python train.py --activation="swiglu" --routed_scale=10.0 --balance_bias=true --init_std_router=0.00727 --head_dim=64 --norm="rmsnorm" --norm_place="pre" --positions="rope" --rope_base=10000.0 --init_std_down=0.0 --beta1=0.95 --lr_head=0.0115 --decay_shape="linear" --batch_tokens=131072 --dataset="wikipedia_en"
Below are experts of layer 8 (counted from 0) of a mixture-of-experts language model. Rows are named router (the router's row for the expert), gate (a neuron's input weights, with its number), up (a neuron's input weights, with its number) and show model dimensions 0-127. Each number is 500 + 50 x the weight over its row's rms, rounded and kept within 0 to 999. Numbers have three digits each.
Before each expert's rows: a language model's description of what the expert responds to. This comes from a sample of Wikipedia text that the model never trained on.

# expert 6
Description: Parentheses after names. Opening parentheses after person names in lists and biographies before born or dates; also headings' =, line breaks, is/was.
router:526526479495437498588577537477598469474551594448547428462495511470560446587568422480469527433409553423509509454506540554531515470439512545441599509495581583552543544436551551565502497504469497502485573499458434497530536429556454617554455538433543445492430462457556587513531514565461536411450539543442515497552467506520481509423597524534467559498452475490444518472502457552435429418505
gate4:493555589497586560392452436543428490583538479476449435505558592471479532549606511551567502515516462480425479499506502528500440431538551497438480498526545514554456546501533469434580523471506502452538366502486478545509546484441516455474494467538474491532447491389434402396537392516455529591563464468480573572426549514447490521481477534534517466412464556514497443509477487517584591467444
up4:416470457567504427494611486509496445477582523500563511413536458607477442463461494445473472552451521503554482506470529443501431553467563570365592532503419593496520486442447496467500443531529398491512493549465469527533497497495502503477492509506498447519517439534478544536530500501441469428613570650476531551551564499439470436495456511448412589428438537484510528437487525425433547524544

# expert 8
Description: Latinate word-initial pieces. First pieces of longer words, often Latin or Romance prefixes, after the or a, as in Di-ocese, sub-di-visions, mo-urned, no-bles.
router:569445502510452551418439495550551594529546480448479468496406409473416557483484422512595510456510469446463463577518404530431568434510512505412428472414448502518583523502514585491524514535493443557497595463474561450489493513604445413588482468457481449498536468470444522546458559446450439567420483467425553459467459512537378523483510450446531485496482505527541543445512565573474530507485
gate16:531470527435584574422508514518471544415463494390557555610490527486426467543490593488485457439517604538442505513486477523558500447549506432413562490389479472533529470544513602445544471484553573549474540470461408510477569438530456450541446471518508487541520520536447473425417539504513542459445529515411523440521552427494450494534604484465501482493528545560467439423481504487587525592578
up16:541534454508545475528459478500487530527600528442448549433429556532484469555466495478483565501442470525384475531515511563528557479510467496474485501497523492510516454599534517507490518484469447544491477467617469600558561416469489521443451513521569411563557518484465488597451517555559558533478523545449471484538529518483671519584572504475543459434474459510491589491496634541485538577648

# expert 25
Description: Infobox list punctuation. Dashes, colons and line breaks that begin or separate infobox fields, such as "- Website:", "- Conservation status:", and taxonomy entries.
router:521554510513520510463510519529381543429426619526446423527507562534534452496485481528510454519589537436499528497526555582533415510486501456528533409501496510447491528527570500372465507511385455517419438394473492455483396489476440503592423442509555409555504537494525418515527552570509486504588520504466485568441567452465495482481460497595530537544392509468523528524548469597504551522509
gate4:395485574541527472502469507519512546472483504439478462489456552428529616461504516569549467571372497529488589563499486579480545560563436592525525475434599537582431558531423512534495451420470513496511451410520427488500514587492489527556597499531552555471461507443579526458537436526558541507549499585521440634506530513456488518519525476530473517469454396477473590529419517521492463504520
up4:460535506541457555534420552574487453460443483557444529514489557403557620541440492557529549644499495597564513483532542547482496453460485569485539498410513542596533411513479538518493485439439574446472473494506438553512559522567486495468466506470529478449487554527494505542473534560447504522558505436586538544490417555419481523429570449568523500466476592401443540464527469549442405504422

# expert 15
Description: Titles and markup starts. First words of quoted song or film titles in track lists, plus wiki markup like =, | and line breaks.
router:499489511494440486449503493376506476437483643573471495525476483502516486465470560479582507539514474512510463471524517543555520475594461479521585454529485497521506504465480590497451503596488394560546533438465516555523551566437555613484578578497547450528501545542576503449507570526461610506514515443493471425509477458582484428548487490465423635523479425485460542537420513445421418434543
gate3:514534499541471466468611550517555484433556479423461489483552561566423579596458504463415524555376601405440562516564510524428567524488543568573460476540485483516480524448510547496452514569515536445484497424595444510462379493437463525486540452483574521530513507413554464466505488447516500490506523456527561419548563493391487578582521446550577479562445492469476482505480518518542556546483
up3:570472505490470442450571501490516496490533497534376461506463509424517487532489416565564399524444542436452487547561546497404512459442540559480470447427500473465493510475610598557474555506529411495490491518579502432580485581447537481424519463505483580589452509455550499486483492435524508460464608492470501374450541536548455528578503485406534458515455573471537469499411509586465462418507

# expert 21
Description: Single-letter name endings. Single consonant letters or short pieces ending South Asian and other foreign names, like Sin-d-h, Itzh-ak, Fides-z.
router:447477529478488629544552581461474427539439525475495484524539425475440518501542515486503489509583432610520486552546432470525542488454426512474437548476621440436463562516612445488488521383594580552538505428631416541471488449451568471528434498556485548542516498577501469451519501546484537439559497540591519445496485520460427435488506541480507524482516458414523513547540547561504546468458
gate1:532474435440504481474481417561602583495531501487535517536491491403498535463498502507454521455441512546534497544515464502504426473485628442524504487483550440455472437525530575492433450494563464387386541479537458435471489456462414500488585458554455415469447533565560448432477560520516507475563574514469546572623612515481550483571472511396545513495469556436527475512462481518613497465553
up1:490522438561555618546537519485514525564604565384581498441463531524467579531544435546484522473510494474502490465506425472439498539481523477464484493655492482419507539541496462538511481469449507543483535602500460541537564518496519555529572542552388438503465456522490473503462582490510505539512508424385462533612466524601517494531441537489484426505481528508433516516555541622435601457522

# expert 33
Description: Place-name suffix pieces. Ending pieces of town and club names like -ington, -burg, -ville, -bor-g, Town, plus minute numbers after scorers in match reports.
router:487433431517562484408530525464487476461464439438445396520487480470423454515428537450483454488495486498481525497593387453483492448473531526469512520545491594508407560649460511543480526441554522496487516513518436412585427539546493555504465557486466501467533465547467431483607477426536502506467420462506448471497469507540504528484583594497511457474583398456425452443527444473582401457444
gate0:447549606383475545544592427443475461550534523524457541558518511456548532463450523454486438469515473411545520570471530472488539536519578486569511460489503488472537596534436502590488479533508441467469470479459423479508524550447605487521449422512517491501501566502547421548461539498432621486513617523539574477621466571473464545476517436505386480434467492539580503559526496403481451498540
up0:554553493484554550576463485537517534541474496442460467375414534545522516543452632527572540540521496460363464507590483547485464495496504533455478602535494473480547531466487520532551537549560487514434511486441562512513470483432547527601434483512529418523522505439511492633486539569512551456529521517446470447502437522475505483484433440487641499495414512517482571537419594466585434533551

# expert 23
Description: Stats table separators. Pipe separators, signs and filler in numeric sports or election tables, such as the pipe symbol, +, −, x, 0, goal-difference cells.
router:446485457553417494561472443511569478574526546510556517441470498596398511552527548469485510483491598489455422481710477446471485570470523587500449539445546418410466527484424451481521474440494499579549495539478496548513508599490481457501506527527511507480554416536532542565431428512528516373515576527575461528437503576443517517517542534450433505515553542524510550477549500502520569500527
gate0:446575504563529472538555399494419505577497561513475481504563541531491533574504552433515514457415438450536514465479486494452511518476474491459458463399559536454458563505449557491540438540547492452398410503484460426533478487428448533485470439522551521579456481517453455509623594492549455445529488506547457495544483508537469521590541433521546376473479521475496464681471563428529480568483
up0:585513528455564622470514507495516527463536402529506538427492456465533459503427393551432483506563442497586486555413519534547576473498479472409532505613488453524550453548518452510494540510479463566582528468425539512430538434529539486441509475614467507479544608411524523483475435414435399428482444526443532511535474436498530503410467547435463482477545409516475478431501479521485443469536

# expert 14
Description: Numbers in tables. Digits, pipes and percent signs in election results, infobox statistics and race tables, as in Votes | %, 47,305, 6.70.
router:550562572562516592411510551417463474543404531483489497491554510537444456486473477487592519523519534450508456505609560439497437593610494429572480431510472482561515464650560416420529511492475530502479419584464447494566523495491531448482401523508516454540516563517476468545534539536506514539571434450406532531432526501412449582529456491527483510457462543505566589489456476481498483502434
gate3:478577580503515500512597442549361488467491510478392480481452507481520466417517461496469471519563465489535510545475495515529524505567485490543440491544425432524480534521475459510539460552434499358505536450464585481469474542508548517508497478458388390490369612458445489459579509477487538458512435498400574531535432472484512500480547450465543495440491505464466625484505527570528573608487
up3:561455540470566548512407447544542381503458504461506531437430578459522486468506588546421521507456475447522491492471566484515540463465575472511555489469533653472492454443463463554487493396542511546464512439553441447431514471439437509528530507451468495610458386506520571481400436532568491477445492449490443469418495482538469538460490615504446454552521470487411487450435527483424546467450

# expert 60
Description: Consonant pieces in names. Single consonant or short pieces inside foreign and place names, such as Saska-t-chewan, Ja-k-rapatr, Or-t-uño, -uk, -az.
router:537544442566486576592487515515565474530446532514548554477528457416561477388506531537516507548490478588479503574547452521525523501471464554455465446461505529412465516510555409492604505511512551550489552378482516531540511475516568564431482503602526581476548436487472513416498448587502575458572404622579455548445492475488448541587467502545504471517579525453460538561497591519500547497443
gate1:519471434484464496523501646546551551533455468471441419435453523521437517570479547486589496443494454520558556502521627451497496495554547454413620549534549549517494515500523574489537509545551529468561475512560472406494436505480597411553481501489407502482521572374593507567531570571494565488520474538499470544525495564434536482520470582575468543517565501502478596493547456452520475466482
up1:509528438477461488439444459487439529468519556469522553572445475437491541471455520470445564504378514463521523529496468598504445471479474460443481404533407426383571491453493451557423508451489473508543544579478547645507550469456510491442490522483468461469474585516463537444564479491433485489483567438465496588486494425506485485355470431511453524455432515542593524567561521553478542525404

# expert 51
Description: Initial capital letters. Single capital letters or short capitalized openings that begin a name or title after a space, like A Tribe, D-wight, F-BI.
router:548497462438415510523491582445521540596550473504433471491443443474462557530493450485555517576515489520432550489531511574397508502399477568446519560414492554550598529543530541500509614541490541533509520496437567580495433568508553504511458441585510471565604516474557500474463590431504573429431516484502487571420458445508426405487538512501385528453472574473546567548514495495474481509471
gate1:519534493439546576529509496506401625591400561387541465447542568427516578495442458528442504515475569569529481487529512479467448539519477491506542532534483494545454435402453474498551443614437371467424547525627453463501504521542505450526542483526564545594504504553488475529462504509584578442570527488507461560460469522497522409537481550447501485495514481536540389526485462518558512535481
up1:441517497505489412483445488536551502457482415596515564510463394521496441469489482550543614560498511463509508530423525554447571407506573506557406554472577524391569469599415443441451523457557537502456504485541526497476460536506513476472448419528487513517533442479467443571511626487466462531582473531568431482397541525565458474511479507510512483389433557502468571453478471480437487435490

# expert 30
Description: Latin taxon endings. Final word pieces of Latin genus and species names in taxonomy lists, such as -ica, -ura, -ma, -ensis, -idae.
router:473484470585592440444521481498417572468499461589608522413510540450437468526547384524529473469419486361480468550595484464544472440441515516557525484541550601488522480582512474532515557458469544484520500478482480442482489436540461454494413564450564536539462482511485579443580501549511493428523572465446609537498440540558517519516443561515466488490552407565467439472497482570525519436453
gate0:508457482422466594484607453469490576577468471584516434488531397549382526432579479467550491434508600543565478543525448497413503462522470421466447431451461530535444439570477461523515462504547417422524474531566506467472538550507530453457492473499533457536424535474549447556512415434522434586443515513540494487474575512459561448454624519460450512509504541485526513506465540424476400488550
up0:509610547514604520557422501520503439556500485389480606498462572505558450546444599560503421482507512544503554467438508478644502554548476545496459549523510449479522466480525484444474478494557499530454445508478481560615489493571512556538590510512457490457501499512469458546496464479553431565519453478440399500482587550465457521616455484574597584491536507534475543499490495435548566593476

# expert 18
Description: Months and first names. Month names after on or commas in dates (October, December), and first-name starts after titles or table bars (Julian, Sepp).
router:503450517438482572501470488514594525496480440583398521540550528449564586543502547462479502496473526520500570586474468479478477583511512514543412467555478563455451498479547390466451614458403540485588570506526439556516462427448496542541520555499454459453585571579535514569501423511515554540436434497526621466535541467573505534523514433527479598458559599551544554453520454500505512456509
gate4:479468533596482495615537544520483548571436496431509505532503601459464475535557563490483450478556530586510426423485477482486487474567479467474507458522560445482430529491575460516468451471497572352498452542528496506466515500482540503491523503473517463497517358412443499525591521434420406501510492507504488523554489452483491499414394394445375437613498485424498455475523489506466495425546
up4:492526547468469546547510475521507541502491413533423447601480458467486523548451532518601480571413485502455514519476512459468527434524358386510459475521545462552477557469520494464459472483564479519549496523485535562468515535623404530611464451448433442559421471459423522516537579404584478503442584513521483514542468482538507482413471436595370509480481447479568504538520522533447498505553

# expert 57
Description: US college sports tables. US state and university names and pipe separators in college sports schedules and rosters, such as UCLA, Indiana, Michigan State.
router:434521551560458516456429474519564438629539553453466556500440540617375515490428601550457482501489533519569504468555475545523437496500502604507505495549474516559530573525563466434534542458472396363531464509443441550517516528452595484432471419582558479563556422537441486542504500472495577505563487469536463542490519475534540425512465472485479551521533535497532503470438583550513571481505
gate1:464547585592518611449475476488491568443500513529528491555488528504428451522509518526486479471482571528535457561521526479506574524578476391511578504388446479509533538440529510533515512579437563393458459448455496530515499447512458521453513555538510476449553478508371489540458544444434377523601564498524494371546485533517466507572454414499484512446468552527541537543619533441516533579531
up1:660460502474512415519515584509474498412576464481450540473458537421457488464476580487439599519442516432487518469556510464475503539445499501509460526521486413543494459481499582378519476452612534494463513617502554521535481482579447487497533462462531544505441472435548443403523471524483537476480564592473400492537489529414500518495557419494435588529413560486475531517539470529542605484517

# expert 46
Description: German and Nordic pieces. Word pieces in German, Dutch or Scandinavian names and titles, especially umlauts, von, van, sch, as in für, zur, Landwirtschaft.
router:418445391476509521390544474476472488441517464510560454440481428461520573570451494510567558484468498547413536555546417542476547512566531562505451503499516384525573523570520445611537571517489500530483583417576488470480504442465434525516499594537388448456477524499510521523467513508469509460576482538529413526540585535588470525495470567471448412408490468434456445510509562561542487555472
gate1:433558426468646468417543512505580567493478562556567464535486491425595456533529548518522530405470481497507417448444497500474550556525529462588517349488528435469499474494376443557437485475481540548406580464514551487517489464458512504499519588468454465548455553415471547553443409538411504535473500545469487533523493507551515450560534500526565535522467539525441418506480540471547517571528
up1:454504573519449481453490554540544552504629467435489526446430484460488424384449509504543419519611459439523495495486501488486415555399430577517463513542466502462509478458482567489542483482503475401474447475434493446456460520530569500502495453535477630558451422453558507532522532520542561571488540470516437513476499532474499449527450465501433501616481480540609448600435532533452460515385

# expert 48
Description: Word-final suffix pieces. Closing suffix pieces of ordinary English words, especially -y, -ly, -s, -ion, as in Heav-y-weight, Priv-y, psychoanal-y-tic, cl-ay.
router:522492506556517439581515482447378591510506426465497557566578413530488485567485465540530525526583486577484407532538403515419524520540422497568540548508571529438468551562519380538396408475498539405506457464581513567495511489545471413510530580507557486524477507530449512454525455509513483558485513566561458541487440504420448517512480515501485581512430586562461423459529545503418517511471
gate1:425476434474536462453505536412458524546437492527436549509489473464480469512482480518527451521563508597531509559547399460394504456469536485575512528548578486549479502582503447583387525512566497438511471449548521551429545492521394533499415546551454467531593531538428436456426528468537484529447533471560564519582401443594493439496456504457537499510578427493577498391447474466426508506492
up1:497454489503444397467473476489549526479525529505529526489512528528536531474479460553492473563623512515481428490530509528462500511443562518499529531499468538473491520538401407388544491505618407583488471484462536552471576466534494496511486478581473537493398491414524392572414464559560458480556408537564390431449552514519530513500519424580507448571574562468460506502433625516510540498423

# expert 35
Description: Birth date punctuation. Punctuation, months and years inside birth/death parentheses at article openings, such as the semicolon before born, June, the dash in 1799–1879.
router:470629511399435513592573533515514511465364569495605442486538458517578536487522466530464535477511544569456493484649494548500444537480514478515448420514584577552461515456496495544510504439430539493519551506530418403510539431565486518569556603456512456559442568460533498520472438513439518499498484525462515519500506516626570540485534471443513575470583555492525456445527459461500483521464
gate3:480521461482425455453540476463530439519520612505522532443548339523490515485535487444554561547519486472486531487558557516535436562454453469444556543459494541489398580427454511473448492498470393520439481416554539478452544496446498480431432482385528455498487478529480512600590467494492441442556574462562597556551550545466522538517589563558545485431551459467497428575511534502443440501541
up3:470512564496511398565522498451512495423507546482625457472514515475496518432454387420481575426487485513582528513487573563576466492464425408599499496447456496497507497520544534487519487529504492444469464479424479503482486481599505472516487529492523552527448522591480633519568459437460501508605444529367464534433456580467539529459465586471551612514542460500581488511561525496484556568490

# expert 17
Description: Country and nationality names. Country names and nationality adjectives, especially States after United, plus British, Russian, Soviet, world, in political or historical prose.
router:565564496468502605466409522438489499581442495395483598596385437416497455447497484549445485421530512462437518504455481473536372474503448509532495503559560509531480470589478414541444484528525569552565555522543501559469457509552497489428558516563497427496445448474513484520579482443513424467505429462494469536513403486567510545498528481560483525546510516594512436517549548496428558397460
gate1:482558452473451472545467564534483581470446537475441620510476552366537463415489485465497479515539608487508568523427504497456482479399605465491488632511457463496455422430396520581473489642540503437427553453441524499449540527480453515504559479499514441514420512458486470447578573461530539458564476496484526508504440450481446498415517529561501520503518495579549521494485459431427465534490
up1:479523490434491547505503471549444559414544498540584506454495540462458477548525594581452594534482444446555458492519523485551460485582422507435576532522470522568374499466473466534461454466527497560502517499492529492438500484488499572526460562519504492484459465438487466588456478467443505439542504607497606502573431538331494588523549506498468594485452498563540511492423391523546426475578

# expert 31
Description: Math markup and science terms. LaTeX pieces like \mathbf, braces and underscores in formulas, plus biology and chemistry words such as protein, cells, acid.
router:421483466480555532429442442553415617467443492555547598454562456576425418569456533522626446508472461397455494604536434491559454474433487522558444505489451489452566551486499530434495539480490511507460522525503574534428525409459560523554503463585425503549515450560507483565479512526556521498464509491460518570496456511482446574425456549525538551522476450447565551479466426541436539471570
gate1:501513417477497504537502531594414479462516538504523525468524474495390437412502521472515406504510515456554553518593455493434454452515493447546480438471601587522445422482547440502466421484508557432496543361458504514482512553520548539583483500455420535473552491508474553497444552571515487526544475399491511462489486451621393490524586403413552499550513577548487449531411481498499527564512
up1:369537532529506496537541527440573469519574514500502470578429473569517528510553487493505500398526498550386451568472469516527563520574444472483532631478552409515566623513502548522447498490478500514543445545575427489449448459456521442486532487549514477470464546550460514502549512508445424450548519585521415517383473506450493529530527591541470527413495493495447532543605561548388491467533

# expert 1
Description: Mid-word fragments and table pipes. Short word pieces inside names and foreign words, such as So-ci-été and De-put-y, plus pipes and numbers in table cells.
router:516482546401545502505533456532593462634467491535480580446561463432599514425548462474511502526495465490523395523603527612521515502500494499498524452505402387498413389500441475525463524494495426454474439420509434556525511578555531548430539537497530549466550505533575463513541527437521557525462572498476499471366517544477505536510438534534526480526527424483423448491546542479545414489505
gate0:478543534485498466496509509512500576551473556526579503549488517535513518504519357537534485462503542539532484502562470457492496441514481530559499483485513456542498499469507413560531473527438431484482484437440550623488554609514557522540465569516545572498420578553504474406492449501411410527494563560405502477498447509513406566553515431569472459572441435479539523593561538436419658494460
up0:554521569459567523502436528531461445497459481504554413558490579406473454473481644420496607506393461444413511481575496544533528533493546552465462602378486451489483500481426596514507528548458521521485452487533578473565427483500545454554560472500511501536504503569579555492459592502472542479472516578551518491454522487530489365540532535491528413475459469460520542487489510502561435554420

# expert 39
Description: Table row structure. Line breaks, pipes, dashes and blank cells that separate rows and cells in wiki tables and indented lists.
router:429424446536474454517413434479447445527523561502506460506525508428537433543543603427554543524473574459527530484491440446607421543480577537519609448461497484456521520518584517445422479450457552619470467499536585568553470507515444439437458480447483535481560499422510456539468482503487513484458387399520426425548456541557525534451476536582542511518420551544458471458440520530491526428478
gate1:563522519473462442494471467499412546530521497529459476529518561512558561505559605588547461535485540511545457533525471517543566573417619521521439410459509468340577437551551508540505486488514569552451482448552500436513504580566441494564446505478422532496483445498419537541468558530487510591556559490461524542516445504447450515482531476576566459384491573504456519506587400525561534509531
up1:502462521529394532502528493522525450407517507491509446379464534525442519574529565584564459446520498572486523409485573514519394479465473442454492502587471550489493492484429499488471595468575503449520605511413481451523432518448549497531586538525394500537549563545491424423495386460527541454427443505545530510472475484505566502523455535445437512499400465498432444542579507485431441467428

# expert 61
Description: Hyphens and opening marks. Hyphens joining compound words like forty-six, long-rumored, turn-based, plus opening parentheses, quotation marks, and the prefixes un and non.
router:490582487446421490634566513379508518532562516447510469600527492459588474529489473532476509353438501435588578450547550550533457424521456491479605595482438530509464578544445606539490457539465493524450477546494535509458526458581463461502425488500497450481502439497499448539508583490559433428446508505463465444515483535517473519552627545538516453542515470495455475513506432560454524508543
gate0:514524513447486364510582422509455528549492587498432513503551484541535460512575509443484475463442480395469569551500537436523526483502533466458482507526499494448440441418490544511440391565472507502466433500518439570532555624504553547493558496490454640517519499563427495470577477444452602510506507390484520456483515490521510521496541461576513452510455493589565450618552406473479506568507
up0:504484488480460584511438599495564513512453459528486531501409541412462526518485444505517550543539521576479335462502377508493465516504498521455494484467543479505455523501548456481569518477548430510397449465489499444544475519485476457512624511495506456539515533447570519574431532544421473547480547587511488527462445528425545494562324493444553620540534545441410460471458522500468473468531

# expert 50
Description: Middle syllables ending in e. Middle word pieces ending in e, such as que, ove, ose, fe, in Fre-que-ncy, bel-ove-d, Comp-ose-r, Pro-fe-ssional.
router:573488531479568421534455553552558504492475485489507597583557580454570470484439533469527389599457525558432462619456450457521442529479467556563516567498463499484523519404378541547464387546467426454479452451491403554452477538563442432533512514537532562481444490438605562451463521492459447529469551516528531494502447455488534422538454445500552495498540444461450453448489570513532511495488
gate2:479436432451476541481512624477532481661424520396584499511506583500484524587490523561534536504462547509526547600536456524495526572430518553410466576468533470480516535563563574533505502515529515495470429512545431604508517562462502399481460603458535504461481556417525521511529482463445573535478505482490491584505490519571523488445466428530446472434549406509465531409489559496427537521530
up2:510491546690557537423528502505515462451538489569520482494604511441508491467592529438453515454448475589477527540470474483503533422522544452427497455449556459481470456542421471548554607475521589480507561503439447462428478464535557433497515391489639525530525443483545576490449465491544460493469533522540494432382532411477571486526527489535469527494495560486485472556521493412503438451478

# expert 20
Description: Word pieces st and consonant clusters. Mid-word st and initial consonant clusters in compounds and names, as in center-st-age, back-st-ory, St. Philomene, rest-ing, Dam-asc-us.
router:561481483479570586554581496509467598523561523475453407540498575550457502484466447474496445500551471531523509692469550445565600515528426445559556565426533511534437557506504507525413503511412511563479435497549554478562507511591503476474511562531426543505528541492503477564461433451545590514501423499498518531495515503478505481468612507464475530570524417474410456472431536466523457537581
gate0:541504492559562527493524481504544487483462548486491557458479483551442609550489490423511526485474536516511564568530479627546551445514603499550436519460524510539506528545452413482491460569526514559456477545525499501557570480440549612498499461375521526511463471514379361400521459460513570582461452503451490503525467548512451460479423523592445417579595543531526522480526483479426566534444
up0:491532504586487458536530595479525449580486468407596480469369417519529474589473495492442428434505529490460605505491535545548512487513517571470581499499487493560565506545559414525503492529403487590489412465502498507502604574497554479511506503582465488625462586490521524502465453474532552567459500507416550425462398521514549460536474387524472478515447475551480462482485562463572554515470

# expert 53
Description: Periods in abbreviations and decimals. Periods after initials and abbreviations or inside decimals, such as P. A., a.m., 28.4, 18.2%, plus degree and prime marks.
router:421582538498579461446520609503498484523575473506531501424454561500513451556557595568495473453542434457483445444680574481545436498475517478544487462524609464507528483426472446527571541577439498523509506457457502527511478467469484548485393497523563495543446532409523470507459531491454500450464534502549580568493568415497400516472587458494508534550398474528564483515504504539474583576499
gate4:454490478564467585655546448511425619521445463439437511524465511545527472608508460490456470579479462511499492488528527503472501504444577488498490530525459486427498563515436586538424505532476498495569530490530438478532521508435532496631430482431496556588432437451567516438640570526585520557514498543431427456553553574485536462534582548580469503502478445517568495500512527528496513507518
up4:548488501484629505476524566413396456536493506483505501507604409417488482525481483466484527485534543524503474541491457455534494522532522529524575456553568521481475586563588385452546542520469527488520474535487533501461393493492485466513592471456535493501566530486476570528524433383508457551527389397464553464443497440531485433501467535499505483478558522573424498505419574565464412370433

# expert 26
Description: Middle pieces of foreign names. Middle syllables of uncommon or foreign proper names and rare words, as in Ca-ho-re, Van-der-bilt, Shan-xi, Kan-her-i, Hong.
router:480513571414509496503458524468564431517569499587461523545523506423571477478473499514457457456453599480528411559566571525550504494495442543458457467454483398461483484440433430436473536542514537487511563423491405541462516443579500523442456501578526546435537387513464453536496451415487576494598507621574503569477476397538511474569506448509558529537554486432491451524505519576587493450500
gate1:439466532514489469577501495439488528482593495487486500464472632554481495556502434511527387452492508566585497535503568550481613523540566507500486533557418434501574559554473526488519475557489493527481440423504521520425432492401470431483455539488433482529469615410547478386395357493528530474536484433567530460547421431527514512449521480463498478473470532484553496469497514459477592476563
up1:563475510496545471495507508418468508486522475448489517512508432442440562605494401537517474414576478397412522409496369484450542479486526394516437438513498467430463542465488560537571504401458535491485427540452503480562511521462503485547522404432421482513435551522516477448478540543605481596524559523578555481567511575458483531473497497469450549466554552491526532434512600486429467422509

# expert 37
Description: Slashes and range dashes. Slashes in pairs like his/her and and/or, en dashes in year ranges like 1952–53, and blank table cells.
router:462458494458456509567482483534470532446451523516441451528551493615522479460470494587548540451425555498522476432588629461461451395592485488522609469500543441473492457515492538559468525533524462515538479500492518488507419450491442458578522400423506518469496459511533489467442518576417584577556549513549408408575521604502531562552507405549474508500537555467550485408561523546459523551497
gate6:482552534555511486507454517457548555486511428476540439512435544405509540578377451467546448541577527528538516544564443571550497480519461578444532380507495521514566576583486490447515437504590460521506582509586472481522527548474509531521557457548545578468466550492513527529530576508544537482568549435527533515397505465560441512403484526524490543532417551528494377534428423489615454471538
up6:524470635526552425539558538497559460377527435606660509489513466491371520507564456459504557497534481539469503469469529514439500504568499590519462444575531567567550447466500417481492502458516468507477628556471472504520517484513466476544471537481484618506568577543500510485475423575528477478418514486502470481555517564461593507497478467485469453510501459482508446442459514401490521566580

# expert 0
Description: Determiners and compass names. Words after prepositions like in, of, the: determiners and pronouns (that, this, all) plus place-name starts like South, North, United.
router:549522486443566564425467528438428544504386496525525543496508467556508508535507547526469489451469541475484480510457424418601474492583476604502477436446535425532533472453532486471501455496556610587580586535503506441530486567495553489515597499564557548463493480492421471560438525477413435586565459569449435442476487452557496485454539435493464525563461490529585419620476464481457502442544
gate2:468481450456462483487455463540545473520464503428548511538508510569541518491499591518535365533443486477532552515485491487519454553444488500346430525437541540421504485509415570455579476642514473575568439455560494580479520449508456447397554434540584494526472482488398526522483575450489479439507615474541507498534450519512506505481572517410425529473384513484505429539435500516484493503453
up2:506455529547471509548488424513370534478507500463528426529506407484547536504394483563552488579487522535510468486520522521574474515409503515531472457547450387487461522538539467484412450611409472498460474535486519516532464558560443410471546573466475503467549566518474404470510540359458529385479585419534533499523544547485512507525426543507511477438455479522460490486492457523605537617564

# expert 13
Description: Inner word syllables. Syllable pieces within ordinary English words, such as end-ea-vor, camp-ai-gn and mis-si-les, plus hyphens in markdown table separator rows.
router:505426347461492448416453390514437515501507443498450492492541537453471486465483521504476450554546463511548509592515488444457516425454499485491525514411514565483540455494426479526471397503542503484452513399503563445431565559529498477558527471517550579469476539544434509429534557428554493572416645496516606566558439464529462588494460472562507477479490500461414506472515436547550567528454
gate0:425461530505559528489506526441485474568474610560504565474476527519534420537459477516511520585575470522564483536531442471466449510439504464607493593521607515620499493541468524529474420494437518483487448529508534534566416531509566527516595443435455566633425508503552445439529465564516560446457485430478430587547475509422434454484487453488603503576525459508497456507487522541459597478526
up0:495604448521510543588451647542481534501464478503534433482447502492478479537478547430441543510584499469478447439418530485432500535445479492499513489566540467583475490550594506524425533622506511444480499568436456548521540427471421470454502496562517473590513553501507455567488490512537452548526510478422479597590487541497526454495517509475360498559452490600456540605557548448463496414462

# expert 49
Description: Capital-letter acronym pieces. Uppercase letters inside acronyms and call signs, such as YMCA, ICSID, WWE, WENS-TV, and country codes like RSA.
router:539509525478564515500417569465442491456544459400435516407450567518437508467560560439430539491534532470428545513562518543433515546471399601510420474506506466538504437541499492484533605580548443505446497482481571536462494448525594558515454554506422454535504476525605443434550406552541530489495563532403416560513496421439457492427486481510452516579488383537534476504495498504534561506461
gate0:582485505494487483438502514597516493474553479551578587550514531492560501456542468497560549486420542624526500519398414464472416411437495442541574469462469549596513545582547422485515492520499418480560435492479430526477555432511488516536587582537514558575528576418492574461373470441521503554536506447413551506492524489580551482523514498531464464526521591498502453556449533489552521527546
up0:521495499421437487415522510450477489530416522530602513546509547470524446508431511568505478428572413563540497561405383453645468517431514454496481496464550506397391532495560509535496459447483536497577449511446529457542450547488525512540542584501565441481457559467457512452516465465465585480471415515483558513458466490530605515576548434589524524421509608448472459472494452486530512493480

# expert 3
Description: Media work nouns. Head nouns naming creative works or institutions after an article, possessive or genre adjective, such as film, album, series, novel.
router:414603437491423436520482560533474561484473412431495535551443570550549530418511468484457486534522451513454568580428477581514528491499466513578454600588599507570489500497457453511533467520468573558435617557530466497551435500502480598501538528462509465512451544497551482451577516483492469510587449570524478505455490628493590430487535535484526561549524522611463484492489537515469555538423
gate1:524503571483485520442602478511608497568611506474599545414501408398536478529416461405478426500498522469553473473503446514449520537620495408465590463496527535510482526551489419480527531475523460543536470505614450462559524545527463513560454481619520448557458454463395525509480529494486530533560543549483569462457461435441470488579493604433564469485507571466492466490498523538515517494458
up1:538487536546549528529520489534479423502542526483486503485539387515453414510463526565476535499485478544600524475535546432423466486489597575452427456528511440488500456553522537482552530541517531463422446523507486434551501448523539553426455504468437519400453512496475471528525422437460571579549542456435574571537443473495486429560375533392559431517470503456536433472526543646405453482461

# expert 45
Description: Past participle verbs. Past participles and past-tense verbs after was, is or a subject, such as released, played, held, written, built.
router:535523476491553499583532570560527413489503431531480511385522483541482580539506552554504444564590461515450611532441504528544496534575505465483382556495495479528500592431498522602497393429531557445456513551455520503477472478456483561456492531398512530496439530430560559475567545503437529451497465460540481447451581504429562429511403564512516572458504516615514575513522422522495504459486
gate1:532586479512564570549512519528513483492495498540474515459453535560494532521497455543565604587426459532593505492518586634490435522456480529466495469534468481530503399505595481560411483542489501513553533475491435514461492544586533509531455478571579537559517546523416472581503561424627474578488535495492486555463495475517422518551524537479431574568487487519586439490559496421379540477584
up1:431565454564517460488565576466565461513538447540457400478506458515499534426561603582576492491520520446536540495477474444518502404516469559570462544498525594397472575467493419546502456517516491543518597566458439501433510427486456616445464476450499480515511500479488548531542553493447538426561598508557458520492582487581568448583503496503500456591468443473589447433497481508453462443539

# expert 54
Description: Clause-break commas, conjunctions. Commas ending a clause mid-sentence and subordinating conjunctions like however, although, because, when, where, while.
router:455568459500457460576502445512584486549470530532523573587539479536538547484548513519505516422488416425400563460432486444444501468521467534436502503515500461544501537456459503470529350432476575518531535438502549622543419487431578472508455409425567365449482487501461496578595447473488465489458459529518474445553444458509537493500550532529459519562545429563536433469556485449479556550539
gate0:505519593477512499599569488541458585486495524531554537529492547513515560469621402507495516506443491496600510507503438607533407561463461433617475485455506400495538487521414585404468480470453425492499478457590540517445550596460558480404493469468506459487571509463487445471553559388525559537494467515477523530439567428562480476543582475440492524543563479572495463473520525498547530481492
up0:505520579535361502418466511569503441453538421513469510438437479443464546513525499436600491484421571579509458550550418490548428501427449447534537471533515469513515519450518531471549529492472479487606470482596466490514564527484500494451481437586432503506594468507550469491444550491498509432545550421562513468579590454489478556623515428355564476529477550532460536524456541475473471539465